Below are experts of layer 3 (counted from 0) of a mixture-of-experts language model. Rows are named router (the router's row for the expert), gate (a neuron's input weights, with its number), up (a neuron's input weights, with its number) and show model dimensions 0-127. Each number is 50 + 15 x the weight over its row's rms, rounded and kept within 0 to 99.
After each expert's rows: a language model's description of what the expert responds to; "comes after" lists some tokens at least twice as common just before its tokens as in all text. This comes from a sample of Wikipedia text that the model never trained on. Tokens count by the router's weight.

# expert 32
router:50 74 44 59 66 61 43 55 52 70 74 64 40 71 69 39 34 59 68 66 28 29 81 75 64 27 61 36 53 74 65 33 66 34 58 30 22 59 42 38 44 16 69 64 40 48 49 62 59 50 71 37 67 66 46 49 57 33 57 58 61 34 31 38 49 78 71 34 71 42 54 46 39 56 46 29 40 35 60 52 41 72 57 32 53 56 49 67 64 51 53 57 36 70 69 71 77 64 39 60 60 45 67 43 34 63 35 38 39 39 35 70 43 37 44 34 58 73 83 48 68 53 64 38 42 34 59 74
gate0:41 59 46 34 66 49 57 42 77 72 64 65 50 54 49 54 48 54 47 64 42 47 34 68 71 58 62 71 71 40 40 59 26 74 41 61 50 40 42 65 46 55 41 51 32 54 65 54 67 56 43 68 44 46 72 41 31 39 41 62 49 69 26 58 26 61 53 56 53 38 27 37 48 41 52 45 67 60 24 53 52 55 41 59 40 31 79 34 48 39 69 77 53 32 56 80 51 67 33 66 60 43 32 36 40 25 95 16 82 71 47 62 31 38 61 49 82 56 78 69 50 73 48 70 48 50 51 70
up0:64 48 41 31 51 55 60 48 73 73 48 56 69 52 56 63 39 27 59 42 72 22 39 45 73 39 50 46 47 48 57 40 25 60 57 56 28 49 61 53 55 66 50 27 29 24 72 20 26 46 26 68 24 42 91 49 53 55 12 56 50 42 35 53 64 29 49 75 67 72 50 46 30 56 63 36 34 41 65 72 57 74 45 16 41 47 55 53 50 36 46 29 67 45 46 35 33 60 67 33 51 51 27 67 50 69 64 67 36 40 38 53 77 44 40 39 65 40 53 55 35 43 54 43 59 41 29 71
Pipes, dashes, colons, bullets and == heading marks that structure tables, infoboxes and section headers, often among numbers.
comes after: "\n", " |\n", "0", "1", "2", ")\n"

# expert 28
router:62 66 50 61 64 68 35 69 73 64 58 39 36 67 56 49 28 48 49 62 30 36 58 69 66 38 72 66 43 69 55 52 69 47 65 40 31 65 30 36 29 29 62 70 43 29 42 71 60 60 66 38 57 40 31 32 55 30 40 62 60 53 31 36 70 53 79 46 59 70 38 34 41 73 28 40 36 31 65 57 48 65 69 33 32 51 47 70 64 38 26 57 67 58 54 70 57 70 28 44 53 58 70 29 30 62 35 62 27 33 36 63 39 37 61 34 60 70 61 32 65 32 69 38 21 37 48 65
gate1:48 51 51 62 69 51 51 27 53 67 23 35 62 47 49 48 35 40 56 47 73 57 81 22 44 55 44 42 71 64 46 63 30 69 49 69 58 35 42 48 37 49 43 33 60 47 63 64 42 71 43 72 69 63 69 50 28 72 48 15 63 69 21 46 46 78 47 16 38 40 51 56 36 32 39 62 81 57 34 63 55 78 58 35 46 40 45 37 27 56 71 46 54 43 38 43 49 53 40 43 78 69 58 41 45 40 23 73 61 79 46 58 71 47 62 49 36 35 37 69 37 38 30 45 72 75 53 34
up1:27 49 68 58 28 58 44 57 54 26 56 48 25 45 46 70 56 46 52 38 46 35 37 85 37 34 45 29 66 33 43 15 66 53 44 31 53 60 64 47 45 73 75 45 22 41 77 48 69 36 48 45 47 47 99 45 50 38 15 35 70 13 23 44 52 54 53 45 60 47 48 59 75 43 50 60 52 74 41 42 30 66 41 47 37 29 48 60 35 47 69 25 52 59 71 70 47 54 54 47 56 42 37 61 31 32 58 68 35 51 70 45 34 47 49 52 55 64 59 79 44 59 46 30 61 40 59 46
The, number words and quantifiers right after a preposition, such as in the, of all, along, three; also closing brackets in tables.
comes after: " in", " of", " for", " on", " to", "ing"

# expert 24
router:39 76 42 63 69 49 52 54 47 70 80 70 36 72 82 30 37 40 75 65 28 38 75 65 64 26 41 49 43 74 66 45 64 35 58 40 26 64 39 39 49 43 64 72 31 46 47 52 55 52 78 41 80 68 48 45 61 37 38 68 49 36 46 34 44 81 57 34 82 41 49 45 35 55 54 33 48 31 71 51 41 50 63 39 56 52 32 65 70 53 48 47 34 76 78 43 63 65 48 50 64 54 72 55 40 68 38 33 42 37 43 58 44 43 30 35 57 80 73 37 69 44 63 35 50 26 53 62
gate4:74 26 60 67 60 24 63 37 67 44 81 55 54 11 49 52 66 56 49 29 58 34 45 52 46 61 55 38 58 72 53 36 22 52 54 45 39 43 63 53 58 45 55 45 55 57 63 44 51 42 44 47 59 65 53 63 43 24 52 58 48 85 41 61 23 44 62 54 56 59 70 50 60 25 38 62 62 47 39 50 63 48 53 93 41 48 45 49 40 67 35 61 35 32 41 89 57 68 86 50 38 56 59 62 47 56 74 48 53 58 46 33 88 55 34 49 67 49 33 48 70 69 31 75 81 27 53 29
up4:66 43 36 85 17 76 42 49 47 53 50 42 46 48 29 45 56 44 43 36 58 57 49 27 56 44 54 43 41 33 30 74 77 61 30 50 66 34 50 57 37 57 65 52 49 51 57 84 44 40 67 62 78 04 54 34 45 50 42 67 45 34 53 54 23 62 74 13 55 47 53 41 39 21 79 21 73 45 56 57 50 48 56 57 55 46 67 46 71 38 63 48 66 39 49 35 43 56 49 21 58 47 59 64 68 54 29 73 30 47 51 47 36 41 59 67 52 52 47 69 65 71 36 49 56 14 51 51
Table pipes, colons, dashes, semicolons, section markers (==, ===), paragraph breaks and coordinate primes in lists, infoboxes and tables.
comes after: "\n", " |\n", "0", "1", ".\n\n", "2"

# expert 57
router:61 65 44 56 59 60 48 73 83 59 46 51 29 65 49 68 32 59 38 64 37 44 67 62 54 49 74 80 45 66 39 51 67 56 66 47 33 55 47 29 41 29 56 65 41 35 45 56 60 67 63 42 54 40 33 44 53 35 42 71 60 47 43 52 65 54 75 37 68 71 56 46 46 72 50 43 39 30 62 67 37 60 68 35 33 16 30 53 57 32 31 54 49 51 65 71 62 74 23 36 56 74 74 27 32 63 24 80 32 38 40 54 54 56 64 48 71 68 58 28 51 40 59 37 08 37 53 72
gate2:18 50 50 65 33 55 68 27 46 20 42 31 77 23 69 59 54 61 41 60 37 35 42 62 46 60 53 59 63 49 68 38 50 69 48 63 42 47 63 32 47 28 39 23 34 41 49 38 65 67 80 57 49 65 24 20 61 65 46 55 41 26 52 38 60 65 54 49 43 48 58 50 67 50 69 50 58 41 63 36 48 28 41 78 36 62 41 48 52 75 66 34 27 39 27 48 36 43 77 49 50 44 62 26 48 58 27 37 43 33 27 35 35 75 73 67 37 30 52 31 39 52 75 60 44 68 61 22
up2:44 42 48 65 48 30 42 54 63 41 40 49 45 62 48 41 35 97 85 32 52 47 46 70 51 51 44 28 59 40 63 47 40 65 35 38 27 75 47 46 39 52 46 48 61 33 63 51 55 49 76 68 44 57 23 22 33 55 56 51 45 48 23 20 46 55 62 56 80 40 54 59 44 51 20 62 43 60 59 47 68 45 25 61 79 53 59 46 22 53 59 43 63 53 38 58 13 59 72 38 42 41 43 41 70 59 61 15 27 52 60 48 17 42 59 55 59 30 26 65 52 44 62 42 77 64 33 50
Articles and possessives such as the, a, an, his, its, their, usually after a preposition or sentence start.
comes after: " of", " in", ".", " for", " to", " with"

# expert 48
router:60 66 43 65 63 67 36 70 63 66 60 41 33 68 50 51 29 45 58 64 29 30 63 67 64 35 72 60 42 77 57 53 68 41 59 39 27 67 34 32 28 29 64 69 39 30 44 70 58 63 66 35 59 42 33 30 46 32 41 60 52 44 30 36 67 58 77 43 62 65 37 37 40 72 32 42 38 31 68 58 43 64 64 35 33 35 37 69 66 36 34 54 67 61 60 60 62 71 32 45 69 65 72 31 32 68 37 54 27 35 33 61 40 35 57 36 63 65 62 33 66 33 68 35 22 35 49 68
gate0:74 23 27 69 37 29 48 45 53 55 67 81 73 42 59 59 37 43 59 64 41 54 23 82 45 49 39 51 51 72 47 42 30 54 27 30 48 34 59 75 49 44 28 61 31 37 25 59 30 43 27 67 40 72 66 54 79 38 55 49 51 48 61 79 71 50 44 17 21 31 47 56 57 56 55 73 51 53 68 44 60 61 45 67 37 53 43 59 46 44 75 61 45 39 36 40 60 44 37 52 51 53 70 64 51 67 38 60 57 54 48 58 45 73 32 64 57 32 57 60 17 31 27 59 19 30 48 56
up0:47 40 44 48 64 42 39 52 42 40 24 60 58 63 41 37 61 47 72 65 39 47 47 35 68 41 49 64 31 57 34 20 57 47 65 47 53 22 67 58 35 78 83 57 37 20 76 83 28 48 44 81 72 45 58 38 68 57 46 25 55 57 71 58 69 52 65 46 34 50 35 58 45 25 22 74 62 47 47 67 28 59 67 47 66 83 45 43 25 44 48 48 52 84 55 43 34 71 47 52 71 50 60 71 58 74 32 62 55 35 37 34 41 55 49 64 36 63 50 43 32 77 49 57 61 43 56 46
Month names, years and field words in infoboxes and election tables, such as Born: March, Discipline: Political, High School, former.
comes after: " ", "–", " of", ":", "-", "born"

# expert 62
router:75 64 33 69 59 68 37 63 63 64 56 49 34 63 59 47 27 48 55 61 34 30 67 65 69 37 70 61 45 71 62 57 71 52 64 46 35 68 34 32 24 25 65 73 42 30 44 74 62 60 66 35 55 38 29 37 53 34 45 51 54 42 24 38 65 50 72 47 64 50 36 48 45 71 26 38 39 29 69 64 49 60 68 33 37 31 37 73 66 38 24 55 63 58 53 57 66 72 26 43 58 59 70 25 26 61 37 61 26 32 45 52 43 37 64 35 53 64 63 36 67 34 64 37 28 34 59 70
gate1:73 10 65 45 78 33 59 40 44 31 41 69 61 45 45 47 47 52 74 46 38 58 47 53 65 57 50 76 21 36 37 38 58 62 30 30 48 30 56 69 62 59 39 76 70 41 60 59 35 49 44 74 52 26 70 50 39 33 42 39 30 47 57 48 58 31 46 51 29 57 68 40 71 55 42 69 48 56 53 18 51 51 08 51 69 36 57 46 34 74 34 65 43 68 56 23 73 35 47 53 50 43 26 37 58 36 40 65 49 21 68 45 37 37 39 24 51 60 52 63 53 42 21 62 56 77 52 40
up1:35 73 50 69 57 65 76 38 32 33 43 51 31 68 80 51 43 41 37 61 51 53 48 50 50 41 33 51 60 60 52 46 10 38 69 40 48 52 42 79 50 34 37 41 78 35 56 30 47 28 46 35 25 20 47 27 50 59 65 80 54 26 56 48 61 41 57 53 42 58 54 13 67 34 31 67 26 54 36 67 28 30 27 37 24 31 49 50 51 07 56 54 62 35 56 36 49 50 53 75 44 29 63 31 49 74 49 44 52 50 61 46 46 70 43 46 39 49 38 39 38 50 44 57 46 72 31 63
Biography and sports words such as school, University, Career, season, first, who, Most, often in headings or infobox fields.
comes after: " |", " the", " and", "==", ";", "'s"

# expert 61
router:64 64 51 63 62 69 35 67 74 63 58 40 34 65 59 53 30 47 53 62 29 32 58 68 68 35 70 64 43 72 57 50 69 43 64 39 30 66 32 34 28 23 64 72 37 33 42 70 61 65 67 38 59 36 33 31 44 33 39 61 53 51 28 37 65 54 79 42 59 63 36 37 39 73 27 38 36 31 67 58 42 62 69 34 32 41 41 68 66 34 26 53 64 56 57 64 62 71 29 47 58 58 69 33 29 63 34 57 24 35 40 57 47 34 66 35 59 64 58 33 64 32 68 35 25 37 48 69
gate5:50 30 54 50 32 30 57 31 68 47 47 18 44 60 75 15 70 41 49 46 43 42 50 54 61 68 34 43 34 59 55 32 47 29 71 42 78 40 49 72 64 39 17 53 43 68 39 47 55 45 82 67 47 44 68 27 67 51 57 53 36 54 71 63 65 68 39 44 50 63 40 43 60 40 73 46 51 70 62 53 51 17 33 63 40 90 55 21 49 62 52 38 37 38 60 74 21 49 54 48 20 50 31 47 27 56 54 31 61 57 39 36 31 69 36 67 39 64 57 57 24 60 52 47 49 65 33 52
up5:33 39 65 53 66 51 53 31 68 60 39 52 49 50 59 78 42 45 39 46 61 43 35 60 48 44 64 13 57 69 54 53 72 74 35 38 26 25 58 56 22 67 55 68 44 49 57 24 37 44 52 59 40 49 46 81 42 80 30 38 49 85 31 52 38 62 45 56 78 44 57 28 82 36 59 42 38 56 55 60 74 90 51 51 74 50 78 47 68 44 32 34 55 49 48 43 47 61 55 46 71 61 64 65 56 35 60 40 53 31 42 53 69 44 66 80 40 70 34 40 61 25 38 61 61 53 68 63
Function words and, a, with, of, to, from, between introducing a noun phrase, plus LaTeX symbols like = and frac.
comes after: ",", " as", " and", " is", "s", "ing"

# expert 0
router:64 68 39 55 65 61 57 76 85 54 49 58 30 70 54 61 31 50 35 58 33 40 67 62 67 40 76 77 59 73 51 54 55 58 70 59 28 57 50 28 43 30 53 56 45 30 52 56 57 64 64 30 52 40 38 37 68 33 51 66 62 57 37 52 67 43 73 35 71 82 60 40 50 61 43 47 32 38 67 70 31 56 54 35 32 26 27 59 62 36 37 58 51 52 66 56 57 79 23 48 44 65 70 27 31 54 21 81 37 45 31 54 41 46 59 58 65 66 50 30 56 40 52 41 13 41 43 69
gate2:52 68 42 67 47 42 50 49 41 13 49 60 63 23 50 71 45 41 21 57 52 52 56 48 32 61 45 51 45 53 38 54 56 55 56 40 48 56 75 43 28 52 59 34 53 58 59 83 30 34 85 58 50 53 44 64 71 36 58 55 51 40 43 47 42 53 63 29 43 37 74 30 76 27 39 79 14 29 48 56 56 34 54 49 66 68 35 46 59 72 56 23 66 31 54 65 60 57 36 54 60 57 51 64 28 77 55 58 60 50 34 59 53 69 50 55 29 58 52 40 01 72 46 57 42 56 79 80
up2:61 29 53 61 22 56 46 66 58 59 45 43 52 81 31 53 53 48 31 24 42 68 34 50 34 43 37 55 48 31 43 45 38 08 58 37 31 54 40 29 62 61 52 69 42 52 72 35 38 57 56 27 65 61 81 19 40 43 63 49 23 53 57 35 64 73 28 51 57 62 39 41 44 48 51 56 48 47 46 44 53 74 72 19 32 24 59 61 44 69 65 29 32 19 42 79 53 40 56 38 42 60 57 28 74 43 35 39 54 52 52 73 74 42 47 33 45 37 25 56 47 57 63 75 42 52 35 31
Articles and possessives opening a noun phrase, usually after a preposition or sentence start, such as the, a, his, 's, their.
comes after: " of", " in", ".", " for", " to", " with"